From a checkpoint of a small mixture-of-experts model trained on Wikipedia: width 192, 32 GeGLU neurons an expert.
Below are experts of layer 5 (counted from 0) of a mixture-of-experts language model. Rows are named gate (a neuron's input weights, with its number), up (a neuron's input weights, with its number) and show model dimensions 0-191. Each number is 500 + 25 x the weight over its row's rms, rounded and kept within 0 to 999. Numbers have three digits each.
Before each expert's rows: a language model's description of what the expert responds to. This comes from a sample of Wikipedia text that the model never trained on.

# expert 42
It responds to: Past participles after be
gate0:539521481502490541522505488485521509507478495471501475467465452484489492486549481504487539506506510499460515476476488469494485511525459458491493463508526481485441511563500501498502544512441548505490514502515498513469514479519493490516488457503546457501556468487490457552515496474477501492486454465507513507515477520494512467529529492501507517528493518485470523480538485466495444503509506525493480459479499472516531514466520487519513496507504491528506506528498510477514523501540498456510555502522507519472504504514487441455520541477505537441484509508490515475447486526512529491
up0:459517473478508498512486471548471512517507499519546524509523488491519516488495482457499467482478485521480482490460550516508495498552487509518518478473500494507529528516462516484506529513529460511463529497474457464485453479507513485425491536516457538462461501515486496527491506533512478521479517504438486479510568474533499472476493499495521479525478551506522485533500492502457524485466456463471511493514511489513460488469482501542547514488498489508541483469490500501486501509498490555524495474482547501480461501511490512505452534494519495534449504492496480502509490542487503491
gate1:489496513502520560518527455441487493504469501497500510515472522475484489506481470476500523509514499528522515543485491466546505481476516503501507505507493522517533521463524486518506480479462508490511510542480546512469524480495511497473497520467524500474488502510480494439482522514501474521514480453476504522452505498525488521506517525503495476490477471518520485549492535472470497480478520531482482497511552475486506467490500475542409511479474534494470482467470533498488544529529466484505516534521550521527524472493502537450485497481470531487432477456462490517505515481520501506
up1:484497510489541492555510489516466480520512453510468509552485490454495523508477436437522531521539502492533493545530521493501487508496544453505496477518519534542488479513495520493512457467504490491513510492485529492467488512504528514493500519490512487545482511534485472488472479476491498530530536479434550475498521495485472522509492491498465488514454569533510461503465485502497520472458544521501500549465501541510457511539489512513498516500476474513497500521520508499480543552484507535511481479504513513478512505492524498477477495515459455495522502502494474492475455487480489488
gate2:502516551508490453527498493500465463494483502570474501522509488480536505510495502467498481519547502520442474515532482530533502507490516459519488484455520484512456476497514466493485519484513514502515515524545516469503485503521482534515529513493501525500484482520484543485493491535485498516493495452513500469504541506529498492512507485546505498499499520468489466501516508493444484528436499503498488520503514474497461470516490512508566483491509498519508543527499509432480487456536496464493483455498490527464484548477478445467526501515498463479496498469501560528481548506523483474
up2:471490548533495450549492470451505510503491485537486479485500544483545485530521487458482505507526480527483494482527442493532480493479521477524498479489558479478471490482463482478519529469511507483498514459540505553512430497529457515498544452503517529506477493498492500482519485511500487490509497457519506527503546497522490538515518488535473478531506502473505471522463456483500530497468524511484510529512507512521486458487474519532554478485503519469506546515495515497467486469483493489503492505480510507456489533512524468445505460482496451484518501475498530515505479509496483460
gate3:474524521570483512500517500490506513484565511482509513504494488483513476462511505507497491542503486473543503452532474473460461528516522492539508467516522494491530523460519502499469446505515537467474478500482537510486510553494505517539486516505499484482509526487516499450555533478536486516482516532504486524454529481522482526516491482504524531457523448525500515565540512513513532519540463534514519508501474498523505478546474465535523504488513518520532459498510515502485504485534481489487522527508537465505518513550536474498506506529469494495515527510518507480487450487491482515
up3:490499537549459451520538493490496511509529514489547532536509500466514529485513552505502499508536494454535508480515483482484470515485506506515478480502511486482547503500538492504469499520550566466464485460471514514493495503487491491527494491513468491473530506472507534461520533506522499486520501514493512484492536517515488516523540479487476557494477505533499532534534522496551493511499450543501519493512460472509493475525475502515517517527491500525507518479461486523522522464459525465489506515549506521474521470514487511537558493494503506504503496465528519442467465544495454480
gate4:528462484535509512458493506455538504496470555503474463502490542463487462519498491509508511484514504487535569497502515447519485506481532520529473467485505461501511505475489463464492516479524527527498513537468519512516491510465457519549496469480519525485513472525480433493476515503512525484483496473520511512530463505515497488479489443478477501492475521511504481469483478487503490541529496537508518468481506493555467485539513501539514520462479464518522531517550521501514515491513533490498490510515527507523522490499505461483483491461536517485559502553499463489494483512464544510
up4:515491535542475487498469495505544504517508539480502510488491483462475530489492481487470529492540522503508497500524564497439538493487484562518573534485518516539482510473493487478513482493495499474490539511487509490503448507495474490492504470517485501531472515554487538470569510475469516550508528478500530529549493500491520481477504504463491522526508513531518492489512512522545498478468504515502479523451471505498489497484521498495497492526525527538556508487514481536470523519502481516536523512480511460546516473536455521530489506490476516496494519500484490520523434491504486468

# expert 53
It responds to: Units after numbers
gate0:531514511475518514508565538512459453500492508532496531524487502538506515455520488499474512495527505517518454509498505512460502474507489476515520474535446488540531518515548527506497474496511511492511490503521517452482472519523501534464522526481517529502513497495488513478482486539475522481477481504515518493464524482497495488464523491517499471481515525491521494510524499529478459482476546487493527473482505499456489490486489479469529453485464520540546543475491500485480521506525475534474490474554451488482487485577519479483471564506489461458517481504503522499557504481536481504
up0:489540543492494508521503531497543500483497491486482485447542486499468499522532527490477537489461464513496530457489484438531486506463490471527482499449531527465522519522536500526511505489473462500476522533444489534519509489529523475505487462521494508515525484495506498520522541504510468533494491556484520538537475485477535504507520533498503536551456522534475510471514516467511497531516454473507448534518477499491506508505516461527535488516499486488430475496521509513468485468523497481487520516512497523517475552514505468511484480489491493483487530486523481506441492527491499489
gate1:469508537505483499527531513504502510485497536461499471504479506467539493500507495503502506562496528452494510476464514506509500535537533510491449565471498481498487514479514487516511524516498524515494514505486510459504544512513465502525533516518516473520502522558487502498512512537503516489484468503505492480499456515526485488481542491536515505478523503506475508426503513484470438499551452519543519509489487474501540494497516494512557512517536465545471494492526565515518502517517488465513523514505480494515502478458510546545495483475515502482499556493464517504531542475523465490
up1:500519549503456482475511508474504497514520510466522467492492495497504509539504529513536488550517483496499533478474477492520476479531432502538471494434526486488520467486486488477478524542505506474526507573498502509511503521511459516470476540503461490497477508501516514468522526531454483529498495501519446519502498504508440478510500542500530469497504503496528499512497528496484487534523433511531539489527462499526535535515497485529534466542502473498516497480516517521512493508464518503531499510492516487530474484483487564525501470495532572493534513486477486493505536522494488526
gate2:544508550505482518484575554480505480467493500488477452468527482504501554483459528489513523505530526504485504523487489488517524498464480470473519515511493520487528509467527541518499485463504496483492494502475501493501490524511532559488517482499479519544484541465493532490480530546509502537515477486528490446527539482495503468565507466503510513529501531507503498554486541469491460518513514488547493530514496485435523472531523473472492483476494541508495470457478476530494521472497498530477470497502493519465499527503492488538536520511488484505491464486505500503534486509531487534
up2:518502510483491447522504541485487458482485523540536507531514485471476502431495516522479512499514519578522515483459508509545461474512537473492505490527482479495462518523522498488507534486525504482476490521497448506514506543501571483500501473537481553489538483464531533463503516502486547478511498529491493481502516502523501478521492530472496524489509501558487496474491543518515507537447494481546510529559506472506502522488464539527491499517503483491491518464507499536490521501519513486519499467467524520485493510501478500479518496543501492488453442454517474508491506502505495515
gate3:505500495528540503511542498507481517520534516477483461497481519538513468480494512491490473525518468523508501487518528533498513507528504475454529529508501457481526475521488550536527478508525477527461528526541512480489494515503517469491532486491472519517453550473514456509497514489488503501538531553523487486512556487526513488522474470500481477457487506433477494507543484490497519504519445498523508495474473494498511434482486510457478495501483481532503477499527495433511532500543454503503516539525479471485483526510520540556519490529507474495510533520493524468505488479496542496
up3:517451548506489507553496520489470475483479540508504422465540488516480478514518495525438465446517535492464515497534503525491549497467568516483489498491490505521491447452550495460496517489518497477493476498495504509478474516517500509509496468484506554515474441475500523473482478488553456476494486483498502507579505493495476528495521502490472481505480511526473484490493532497487514507508521500489479514539505512468536538503505478489468496487484529473540516479467489509487514464509523487499527535479496502494490516500510478500483496475535498501497470484508456500515457515488500551
gate4:503508517516529553454532531479522500512485507473509538486496508442474518466543519491486488474492492556498518492511472487531526482470520526525489486478464500532501511515511465451546479470523503502469549549469489495498526510516502530519487514445512513500506511475523481477506541503537457502490497563505536503485489480540486499476502488487527538537513491481514514508522454480495470546485480486516524502527488489468451505491493475555476490535476485520503478502499477501453510478499508472507496489565477503482450544520492527446536486493496529473500521526512531504485482508468484492
up4:493505491495531558480520521480482513567541484479492571536474478442420501470516517512509503533502539512484527494517443541486504491485488522515502496472548463540488488456513503426547482495510527495451497504470522487455487511496485493496464530500445531493487486479498519512542521510522502472481478496495516511489479497537460495474496533508450501508514484484513508527543472463500461515496481482513526507542522455481460508484507509523523467517519503521516490475493524488487488483491483510503459484514513488517524488508460490512459529494509479487509516527495520510477499499498500512

# expert 21
It responds to: Coordinating conjunctions
gate1:478514510471536492531503501468525485518525507484474445530476489498544494489478530479539479477470502504505536510526490498484474483459476466506477529524489464472471514475445535511510513514516473502508461527494527518544519531479473518568501534510537502456501510471486441524510507528481528477496479470512492500504497474482473515458498460507504483482454492512495464523477484460425488484504498522524503475525476487459517518459514467518461469497538507477513489560501528475485525491536512503482519485506515488483557496491476537468481506521552523501488484468503500507507491500543499509
up1:524503486491500503503494502487497524517506500548513499483514467526473550474551477488466479477538516504500504526550483499489497552540509494476506516492505513526502478564560452481519471528486541491502488503451510491478512480538510489436509476478494524539537453535490556493499486493530465529471489512525447518490497495531507489515535526488528546515516539461493565473504475503529530514475502503500517500477551517524497491508489498475523499477464516497499519484454489476493461505488478477517500480499516530489468503484519470556508492491468474493531525528498542472489494496465485488
gate2:465488480496502540474488508509437481482506522532517530533500530490506486506503480472468491445502519515459527479538510477492504474504526503479481467550488485462505491509531531470448498496490501470465497539515489487470508508482500500458503515494510518494480486492434521539520490493510473549481494454522508548504536466527506471477544470440509493506508532515457508492459528474514535479525502505467457506455511495487500465535488481492498481487504532492530459509484504521543478544501509523538485475523517490502500494470440477510538487507500510492517485548477499463529535494520478468
up2:543514482521492472537460475510481535496501500505472521452482489506468488481503504496521493529493498507506506502472515521513528500506428465535501553506480504532509516481440486512499491499496501497525499440474503537514539514492535526515499508531521494480485481470526498489510498476519523491506514522452458475481494478532465485546474515559521508520492538470495488493534491551465482533489549520490539487510499509497473569472499498512499506471529478552473522492506476475475532492512508476454500522524471457477498525461538516493465520522504508506502510451513470498463525501479445523
gate3:484551525505516527479504470507523494519496494459493498501514493529525510518576508505476493535500504481487540483496551478441520519515509541525541504487497468510485478493543501508534534521552482540484509540529502497513457505557505467533547451488476515520427507483504497489525523544496519505501503546481500458474499496517501505461481498496484493510473508502512503533481492490484492485462481483580530463530484466495514474503528531474486526507518530513501505467508491498476510533522493457526532487503524512512487482522520505479532526514502514493441495495504483508519459533492539517
up3:504488554537481500475491527500507517503498481537498529494518471508506502494487511495474509530532501495499450514492472523538527514493516471534454476549497517494530478485507531504495491477498506502545480458490512515459462445509487514501485463524525505483523491468503527481485504451497467498490465476498527489498495500492457514512495505498517606504521488484490502509548469521516459519531561501404527495461479496502454556498487493517519528505470471480483510506470467512505497511494509524490465505491500493513456535504505471484483512527510481487502508528457492481476481480479526547
gate4:517476490462478541512483511488534479496546485494461481502528493528495518469483469490483521532518508507508521509540523519513479537531486440550485490558515479476524482487524520493491485466505512489522486523527517493512505485500481514508510468531511513506524504504552486532473519516481525469466499556511506514478504511499501508478512476491474484527493535552536521500461474487473464539531506499490510476450478532502450497490427500511504513531484474510459518512505497500541496480499509469522399459497466490511490503520499469473493511528480516485496500528502516471456522491512485563
up4:469488498487477492524459541502526455504474483509521494500509538496479475487485515495469490488509501510495480542506545518520526478518513448508484463579530476498514481476524503501541538490531457506505543490542496504516524488475439489509493478469495505498497517499512497503477513484485521434472472549499503466507515498504530500466533500521468477507505532566525508520476498463476483527520503480477550520460496551513473471509485478510475531545532483509430532497511493491519513467505524505526470471460466531487467486504490472535490491522491514476483465467512509486498524523523500493
gate5:502492494474482502503509482477465498517495474454501535538439507554479485484425485489470534547485498492529505529504470508503528513476479486495475483551555501451495503545487532491531513463532490486519477501532475476486529474528512520507505438485521501518503483459525466518461489527496516490460464468543539515500490502499548489502514492526487519547514541528501522529557502509486491497522537513502503495492506509509474507530489515470495516496467449535504519466490528503524546505508483494541481497499480486505474531504503462512481533486426509466492475516509515505519523491497502498
up5:499508506492534496498472528502490547477492511522497499491525486479510528475505551528546517470530486514458506512519508504486465469493487540465522517465480501468515488459517501491493459489470499506522495488467524526478533512465484476505494534518509506489560505506481564480505440447523489480541534497508472510493537483504503540496474493475520499425510511479491479445496491477518488517425518496480520512499519528469521486466485475517467482496506545508495502497496482515503422462491505530499498491495505526500522481517501536504526522502557492513504571501471503474461488481478496513

# expert 20
It responds to: Clause-joining conjunctions
gate1:497495511479476493490503480510461427473526510496507528521454447509520497463479492486498484538509491491506507481508524458511494503522469495500486465580487470449486491494525497511515473508496492506491503497501526447459549484479528496546493501502537493498514516476482478516538516517484493506463496504489496469515506504484514461456522446495454529485510492512496491467492539514478503515495514489516468503506502504520503524470480488444498486493498473517516525496504470490469468475501491492540487496548414477508466513532514494532456543540479499479509471477504573495478550492532508487
up1:498551498556528527487510477524525527517514477523471486502537497495487481506535496521503534510512492505532501520463516528492500539487515487501510559417505507523557500508499526504488491495481477514475495528501487568519454477502484486493520478488454508507479479478521499500464475522544554477549495527512456515508516529518474526518497533539535497507526502467491496504488444506523482501453480523469520517494532469457491492515497510529529524473489507483485471502482507470538546544509504497464510486474517539458463493455509503471557504502491523507499525484504473489505495525459489500
gate2:496513551521494498495539494521496449509474500474504495503511540484507529519526508481493486525497495490544497496511539473480532467560536485514502530498475485440461493489522489522529530576492473508509487516474539477492521509485501451501493481495504496492462565479549506514514459509484475466499500490470485462494510510492517500475523482483452547471485483470527489476490544519491476519485535471526510494493501518452475476474523478513494514517518531522514498503506473518511521476522492518461515522477530475500510528508531463472489516575517505505492527450523483506503459475491513566
up2:487539536490542510489550513493506505524483485501504517494511507473531510512504550466503503543501491520518480476479510495472502509533526528497482523541509498530481500524513510490528499547506449526519531523496552495522515505563489500508512494518499528492470531477505464498553499486492516539494493533487499483499489496489515523493502477489483524469447498499481514472492493547488472521492546496549493455500437495495468498468504471484505534493482494520516490520504511476506506522523492515478552419513556515499466500500527452430501503532494509517469474464483526522478444500499509558
gate3:506496509520505463495538519538519473488518513511487523523467453454488477512463483507485492487527530520456463466471464478515488536481484467522549536526485482495516510512492527522504515504476509500517468519469510480528529532562516493537527515507497453458491466511500466484512518445503542506481496456517514494478501453470497482493487546506544485465535493515516503525528531493508479474514509471527486497521464445500516485514488513495501540491531484524471518531477537468514532509539480491490485480491469497514559478528521471518494492468518548501475460489452524527532510498531513519
up3:475502459500491558475491495496539561498532500504519519527499482517519494529481515480494538526484490471517515556519526523466515457511479509492471522461492508485520470470450469533510508485488502486488499485524534526462483471447480499481497474482468554522492499468485510491479481533518471514522496487488480536523500523513505528531555430481476536536528472510509507482504477504526537523495526505472541536466511515500469494537531479509524517496483491472499496502498455529540461497456506533485491487507510508529449540481498527499510491508482477496504554508547532482506517494500534464
gate4:479558518508497502477516492556481498534519492485510479492476502424497473479532495495488508505486519464472520486511489498493531527465488539485512489495479550528520504506527536522477485497493506514465479542506512466539536496512523526502474468537526473493460538490466488509526486497522480542498470494507505497538543480537500464545508484477496530540551507527459460508541505502460501534531450512553503519505485487538469527499507503515532505510512472520523467466513515485505476517528498520534494510504504460482483485492498467510492490507482553480575474524491535490522512485509471528
up4:500492482504468503463481493467552506528510454518537499523489504473467526524508559517516479474483463515458495478542550489517513503531464502471514497515548498522496497509485484520498517502461523500474482502476469519516512466491483465460488531550480439481483480489497486508514482502481489488539488462495519523501482494504506480509497463466500455530520477476530462527518496486483498561494479511515504510515469548489479499502498520500494529495486494546518566518570467450556486477485553528507491482482493506447508465502508463519517491486515526503532506504485494507496452488493488463
gate5:525503477495478496518521487500536442450523514473473507490481483494562478537503498499507487496481440532538457490501469481519476493480486471516530514542484429471510491488521493521492488492423473507489476480472493488527492495502527520495528510520509518470445542466473443525508538527498449517509472489491468507494487484487538473496519535503522515524515518474497525484486494519536489485492513485481490521488477465467509500510535470533552492447475496486484467528481529496500504531501474481493510469486520530535516489522544441503501518485495506499477495506508488451540536514516473492
up5:459455497512491507507503508512545452476543513529504561498489518511501483515475527498506511491512468532512486479564464496536478457510485468492557498454509462492501516481498509517499499494459457519509531465462501525523492523487522510513519506518528498488466519438500435466506553511485472479516464468453506498505502464500497471529476505509487482443505518463509481514478521549481479507498503484465474529479486478463531450467550510456489498473498521485528494520492514512477519512496493494505510485487535524512521452504518488525536489471503519503479521472496497466541473504499498464

# expert 45
It responds to: Function words and taxobox lines
gate0:459510479514516480492487522511455484488511530504507494462510498501545500464541542501499508519479486490507500478494530487500513513507547510469527517514477439501467512485571512479520496536471513514502510484466501492505547542497505493497514491479506529485535465485513478459485526502486500467499528520510493467505518517500529521498508533526448524495487498545487480467487480486500498518531499482508504474486573454525517505526505534499537501504523524502493468445507513530512537501515490514521506520534528392485463485514509507510468528549520464480471528463504522472488515473546484488
up0:476510528497492476497509553490487480463545527484483473454517478507512539489528532493480497522447485487529512504527528523468543516482510540476528504489502496509490533496551513508533476540441514490493483481463486480506527539488468478497508502495494522493518489471520518494486500509495498532505535551474503512567528523482532529529497539521471497476477458535458461473482498461506491526516484479489518534447497483504492499544474502504524528528554550486495464524530507551510492505494491535538451469528491448479474509495526539496519474513513502495494510484508507468473517495521483501
gate1:518506488461522526497482496498450498484535518473483444544497515528554497496554525483506448510496484551494464538496500499509462512512521494512490499475501502473512477462511510495452507530492496501493468478491507511445493489474514481496520466514528459502517523503533500522492497474470495507516511484520490515523501514505489515479472507544437475471468578470463467491522513430489535535474555499486561507474508492530557491486525494510498540509476500490501481511534532539498502500515494492513513529509512548505524480504495506525460494537490504483497454482501498506477524480504548482
up1:448502506498508491520511530507533518492494521498514519465471566527423499518443470530454517522448498466499505516460489541500541465504510499451515512516493496510443559483491514481554493474487519486508479496476519478496525487497463525511498516474497484545540472492472496516512502473544556491467513549502514476474493496516498486472509478503529488510524513499483482476485507538493460496526521510509526480489490480486475494489482487453477532468471481509494490512491477528476520526501482485501484524494460446512505530498484500501549498501460563525512514508502534517509510517544476525
gate2:502507510523507513512494486507521477477534545507462488541527457485476504501475474479464494543438506490524497558464523446495513504482522494483495503471511476525452472470489492498534515497512486493447517498486509467476487557480518536532497548493503461530525493504500505509504549474511497506487501520463567479501490519494510517495492533525468490486488466490518478505499528500466515495503542481493491500500498482474535478475494512524527513485529551535496480457489542479467579529517522481482492501506451524512524503493494492496485521552488527491471431478460506499531514477513490486
up2:509491527498517547511536492495519449525529505478526510442480524506508501478546507492533478486482471503525487537499458490514524501526474489448485529522488561544496496476472520506530475547509498496520527492453496451503482533499509539503505526531473490480487516526545526521509520493498514536507550513487500509488502499455512485489497497504490503455484511502495484492456500516538498508503514483502539469505490546534514507484503477487509498503500500473476526493533461542460498504515527470519459532484467475495494518492478537529421471433537493499561526498477488479519504525492486538
gate3:495504487461501491474508511501503511534510500500483538525511483499474524486512448520479490498512460474532498479479517506485495526460539475495515498449524478503472526546494544498503538470530499508537535477513460482513453520479477514517523512446533485497499436492489467492458464461530504528473529500489556467524483502526500511511488530493504495522478528489501509510555536532521525462479516499447496497514536516461485518487514545495564512477491500474523506432465527490529514538484526485469495492512507496536493486495515476468491487527517529491485517488524462492510491474523497564
up3:511528501509539520524536519458460510500489477542514536532487444489513507489527484452523531499526533509489458494479515525452486500532444444517554485509520468467517511453494489486472491503465506503491524486533531508499497545515535504522519474507528491510490540477470509507477528489498503513494490510499462494513498507452501488474506518552481488472498481492513554502509510422511503517462513491509504498516532484485480475502509536496510479528518512491479502485448508426486535521512526544494560533521511499483504498464485531495513510510470562510513494536498509480488519533513501486
gate4:504492513533472543484493514514470471438486552467459522590505514504524512515498478507469526513490536477503511520502521465481510458512498469526480473489512498487472503513526478503525496454525516518497489524502488499485496491478524509477493524481486493510438449527507434480475547470479493533491522511512509501540517499514508483529511485519492525514521551510476535468488472463495479460522480484487492504487529494490478469549499530504525468470476496494511524482501517444490520463530500464508494504507562460466486467500452481519511529553528490474493484527472498479497520484486489493
up4:505518510483501518510492507482525513530533468505476473492490446487464480486503525482505466498514470504487477510510454511511482511457509537488519501461510500492559504466488510542463511554480492520506511468507554501499527532497483509509511544499519491489495525525482501518521455507508498490482485550506505505471508473478486524489450523518506454438446469508528458513517535524502512497459494481515476525542476518513548490500554486522496525482529521484499537532471483560522463509524471503501501502483466563492527528508538525490487475471521498541528542514509502531481464463500520505

# expert 25
It responds to: Coordinators in lists
gate1:484495517475471519515506472522477470438473515502491513511476482494439484508507468499468520520488541526508473499448531501543474507491493486470498482473517468570487522449494527515558536446496487479522525525508461485532494530581506548494520492528487469559493489523505481489482503472505487510489515485492541511490494504499517492465502487524502499537491479528498499487511519518512476527504483499473478501492464476487476480491459524530523532510555489512465491511488496476518566474519510528513498540489481495479497549537541487513486482541465520492499481497490517525518480507500457503
up1:462510509535512471518495522501495542539496505491501508537502528464521472498484523495507469464521501470455501484516458538455496475511513518510529513519465540478495481522509491433478509548482504530520493456487554496490519515468535506534520523474520492477512491445512516470522468514507503471491499528499468529541479513515466477510451520442462516481527536518473460494521495531465555493525478482525493502497539536509514549482499474463501447488469527497530520529506488523466470491475466499522520482520504526502467478473481518504487494481499555512481508498495499474471485462499494504
gate2:514515503508488462506471461487520509495516478499459456501494513511493533506541517488470475497522521503487519471472503502515529523540531456546523479494497488474531504545504499528484507513513491501467512473502517464503521501466519437527530458480496512459438573510488506518487463477503468486504498467460501494508488523499536523498486517466522489499474518478528500548533529457477491488515496534507518557529469524479485505523497467530504540525510521488486520470550496505499520476472472491489480545500496486513491510550533511491470573520475493475502540485540454477489487500524507518
up2:564495489528506501506495460512532495514543511506521488498470491501530513494492516498454490459516531535501548531488482503492508497497525482520484506504501495507504487488463521478523476491505462486501510538531492506570481492463497458498504504482472543523444524525512502467519511477517472492534540538491448512515493517497553506493496514502507451520492523486522480489465501543506541508504468501497535518531497525490510455544498482515498463480538487521505515505517482491477536520515491465498482560487492526507473528547477544561467533451527507464522539511520508504480505533541453483
gate3:525474496483513483485503500487521481509483491488480454497475530504485494524467494493475543465516506524503536568508489506470501557531524505504511486538485510523567486503512503474511468490519533462520497528515475414512523480462522505484549525498494506503490476531533497506501495530535500481508520516553504523542475502526518476542567464499499510501501542519527509530498514512483518504523523495500433491488509515499483512499473509550562459486504511506517545524478484505530490479513488471533471509541453498485477527506535503487533497477531492470477499504489492482502514454512466523
up3:472476476468509473509531515528499485518492505522515479452478534455417500553450507485483526472474512499535482537470495509452497545551526516475510471568516500553506462475476507494519498478497472462522508496505494471538482496492524522458500474479510509532490491520540509503503513502481536514542493507485519507483481497509523550474505485487453491523468534539529523511504506509482537521508515468484454478500495505489474473486478519487524484517534479541477525501501501514497548444487492503543504501500482503534468476494522527512509482478488513505477511449489486525523489538515534474
gate4:479480474551475492501481509513540459494474531467511492502516508476507456535482470496473494516478505498507467504436491463478521531515539493505512509513501447524493534550459531523525523472487482470478464504514534488456482494533521482505497490496484473495542510542500519505493528508492462489460508485473504462468478483547524490506491474473470489513471475513527502532489525525539472505534478521482483510489468500472503487504474480483528530461488512519500491484520514481517563515511533443468507563468498507497497546512446460546523475513471496471520538504533516528490513498520485506
up4:506546518482483474548509512458477471521501511517481450499501480510477554439507439484513491455512484505476503490505483503500494523517440499468519487468534524502462504512516506497497473560494527565536477482509547490491501492525529504544549522493530468462509507470509472505522478471512498509495482548514491478491465517442481478473517506540518462477511478493522500538501527497473471510463528497521524525512512527461504538511537509490493448537476480485555506494512502538518514516508486488557497511498523485503484487511531528495499523460468513528485503489471509526502504500508485479
gate5:508535499548521518515487507538492458482533489545506488510530531497488533468515524503475495482518463465509491527511498482533484542485494505466483459489511516476501484473547475525521505507512469519470514481510499484523500500470462515533560515482463494486498526541494496485492542542496500544517530532474557471477501483489540542519526492543481470493519474521495515504540493501504506527525526475537469508506443496532496498495476498523510553486476482523460496478525539514542533541505520559450458497521530495504490485552517535505470476486463521518502520481493482514496487515499488532
up5:479485465501445490519450430509482510477492509534515487475502554475446465485500481435478505493514505492493468512506515526502536545498460470515484496521501495556442471454519464522524505500497545477511523512520497510448546499519502548520486494483517460546499507513495486538494490521489512502491518552482528477460500503509540494468500517494501535435521488522513495516503558502516465547503494509488484494479469516521465482483457496526510472502471504514484502482488505514513484455544519455500476493469479523477500523504512514522496503539514501489481504498520486523481497514464470505